python train.py --n_layer=13 --n_experts=128 --moe_layers=[0, 1, 2, 3, 4, 5, 6, 7, 8, 9, 10, 11, 12] --router_score="softmax" --balance_loss=0.0156 --vocab_size=8419 --norm_eps=1e-06 --beta1=0.9 --beta2=0.98 --train_tokens=289800000 --steps=8844 --dataset="wikipedia_en"
Below are experts of layer 2 (counted from 0) of a mixture-of-experts language model. Rows are named router (the router's row for the expert), down (a neuron's output weights, with its number) and show model dimensions 0-127. Each number is 500 + 25 x the weight over its row's rms, rounded and kept within 0 to 999. Numbers have three digits each.
After each expert's rows: a language model's description of what the expert responds to. This comes from a sample of Wikipedia text that the model never trained on.

# expert 11
router:484531508529493523477510483526476456514493522487476465492472510441520469487497479537512523505523491512524510498489526487517532473498492528504512478481523535501479530516525527509518519483509557491477474487517503489476489510497556493522519473470486499490524477518476435452501544527447522502508498531536559495511462484505500473496515540540486479515495456539510452488531510541494487515539
down0:560541487466518519464491496508539508465515460540478462521493495483466505482507490515488503536471507480465506477529470497560533527501534487498498468480513556516487500480469558501472517467444527482482510488513490510479516514496526499531477518501468517497534499500490546516485510526505529465512481468499506491521464526538493505466479495429493496499522483514506511479495545468528471493480
Description: Mid-word noun pieces. Middle or final pieces of common nouns and names in headings, titles and tables, such as Eng-ag-ement, Ge-ography, L-ook-out, St-orm.

# expert 30
router:474521539493521522510458520471538499477480525512521477497485506468555500503491538483525475536468533530457522489537502511483462529508498509462493512539563523467488474456526505482484489458482494493518514504488471536508498520477515464484525486537501478439520488484521517476441476510517471494477482507467494478497516520528537492475506519474474518480489511490446476493491486503462532475520
down0:507523438503447496504506484521553514526502488506470478491529516498482544517510437488485475521482471501518466505517543490490516482462538483540487493506470500496467525453530499461483524464466525470488468508475509516528522523524494493530528573516456514465521509498472508490478536463488498490523491491497495526502530528474501510495489542482480489515507512512461467481542540515493475498516
Description: Copulas, adverbs, predicates. Forms of be (is, was, were, has been), adverb endings like significantly, also, no longer, and participle endings in predicates.

# expert 7
router:486483549476532497483489463492507492544478502482537490492531528517487513475491511473465475524461549507481534445525502500532469476536463471484512517509501522497506487526455530551508500492471520482523544525477505519535519533479471520518539532456523489500498489530523528487536457450476518462518487457507474469506484498512468484527498493467505492508488526487523455506499514511485529525525
down2:532531493518520478481572567479535526481483530522503481488519486457444523518490470506499515508505522507484503510509546478500492512493462499519481494487486501494458465479507558481496492522476488495500489512477512512446506480499555498464508495506463467494506498504500514486489511527518558475489483516510486504489458511454471502475538504443478528509471491527486510474466522476522511475559
Description: Verb-governed function words. Prepositions, articles and possessives right after a verb or verb ending, as in lead to, push-ing the, integrates his, arrested in a.

# expert 19
router:492485542501539478506462468491522514488482510533492477528504483487519531484475513465487510543543541470469525512477520508506464550517520462433486512496485501517515489503492523460463501492495492478483544492464493531504496513486477446488530520520541490522515487467513503468497509467523529481499461468436450493530467491533503472507488521480518523502488480530486508483516520485469550505527
down0:517493496519552500522514483499523499534514517514438523499542505473463534507504517518474519467519523474501500519488572511539507515495536500446532492459483483541548545499498493464523488477495472466530488485541498483505523492465469536506484455493493518531505505483467477481492500508497476496456497494523497505545488477516503481506502485494449521500556466494536508542474499505516493540484
Description: Words after subject. Auxiliaries, to and adverbs right after a subject in narrative prose, as in had to, he finally, He subsequently, the ship was, it would.

# expert 51
router:481546519531517499510448510479523535509518511486528482508530490465468510522501556541493465527501481464480515487502517515489467513492479548496528473532504515466503483510462524531467472459454506486526492477505516521534526528483507533504500483544497482457476469502536538489524518463509516513510482505487468472500508520514544510496525499530450523518475547510471506533488445526467474503499
down0:521456473529495494487519537468466519500500481496500506516486505480561475505514493503551534518468497474474490455495502496490522509520494482525488513487490510465526515473505478483511431549529488531451487522478439513495480471458539490514523502498479472449502539506538510458539467505470553495493501495446481498497508472537465526514494534487513518499488534476513485495475516489482487492493
Description: Suffixes and of. Verb and noun suffixes and the word of after nouns, such as ated in advocated, ent in apparent, excess of, as of.

# expert 45
router:521492521478504463483532496494507519480518540510530511517480516504461528490460475505485549521524523528501495523522495542462508507512512536474533523512503514504470485483501515501495480505497483478464499494510531523509497481467503452452498528535512466503517512509530534492517531509459495555479479529498485537490544545512488522531461538506488438519475535501493469439487479520484477487562
down0:575488511474494504489510550496473521520507464566501482546539492524480505505519521484537537514496486515521512509537508487469515537555454497534505488524437503453507506525464479506505488490507505470470433515476520465483531492495463531525504504483538526533499513479496507475526535502514488499503511531478472518470489491503490504496467527489514509531527534490525469509487482494498471469504
Description: Commas and separators. Commas, colons, semicolons and pipes after words or dates in prose and tables, such as June 29, Also, 4–6, 6–3.

# expert 50
router:475524446514505497496502524495453478488517514533494491511521485509461467476484479518468520472515478516473463516498493467514509466494498507489462493527513459541507515484513468507494504521514503472508486482506493486513511538473540503479490523484497505491499547495541529462516511567485505450509486470537534509543540481509442457516481475531453503483484512495460460550502456533486481489521
down0:494512505487486484504494459466552471518470470466514520532475473475494518574485507525527503551434509520468492508480540482496481496509506462479510477560524480474477526512498510463509501512509486511482470490472489554510492519484538515514531456495517486498447488451522519511459537510491494554518522526499510475486520515526542485531481483499496493494511504490515521538493486505522495533485
Description: Name-ending word pieces. Final pieces of surnames, place names and street or creek names before a pipe, comma or parenthesis, e.g. Schü-ll-er, Ballp-ark, Creek.

# expert 13
router:476511457524478519534443501469501480493524532471531467527467523489534498488504530538521457520497508516534482479511536476505496511502472530521492512493510502498525490509494519539488519488489559492506463541488475511481491534498539517463506447534504522452516529519532486455489522492514451476492470499550492484517475482499516506469529502503488524510470496489502520544460457522531522542481
down0:446471471515500517501503553473509485506482503507508508508518473496539505477495491487529495461467495528501523495537548473479507517519461512500542482492491465473525523469521524491503474510521505498490524523513512528498460528522545471464486485511519495552494511537544472492508504473462480523503486552516545503474476505510527452523501484482496529519440477514487489528538474539496569512490
Description: Nouns/adjectives after articles. Adjectives and nouns right after a or an, often a word completion, as in a huge, a larger, an hour, the village's population, main, total.

# expert 55
router:477473480460471461520528485528519512470492535497532482493486492503520493494474470513491498556509545516502524525480548492475491456508475500474549539502485477503534470461501505477484462487458494472456484498499510495512454525451508468487481515512554519492519475535551477504504514537518474531547522504504523520502499489520482516505441538501476455475473509495504510504496520525510525529513
down0:514516488519498503490515488552512504498490505463494466493471538529535484519462483473494494520501547512495499474524534520493514554465505537501492560470510530491521516486519481503530531474504482517500490489503514528459545482480502476491491487508481503490526493518508505560483430534496494461511506533506477502511489522480557518491493522514445528484436491493481476513453449505502540524491
Description: Punctuation and clause breaks. Commas, closing quotes and parentheses, often merged with a following he, and or which, as in ", rejecting, crucifix, young, linebacker and.

# expert 53
router:511520516510482475495506469475515515484486501530499533473471525548472483488476462454526508487475501538487507505511488486544506494488472539518470438523480475508482503485495527535513482522492503469510508488517506476510471467461495478495501493470495474534449529481531529512513526510526529470537539482526528524456505480522515520509482452447491515554467548528542491492521520519528495480540
down0:520481483466534480522469497489508534483484528555513510496482485505463516505489504520532513532516488453465501498468526502463512481482465527502463495537492486489504519546452456521509520478520509464508494537475509460533498473481476494473438505502504511505501520495545521470563526510480528490517483510503447497494497545513448490485456523508532477523505497497472517485478505501443495486531
Description: Sentence and cell ends. Periods, closing brackets and quotes ending sentences or table cells, plus heading marks, such as )., "., ==, ing.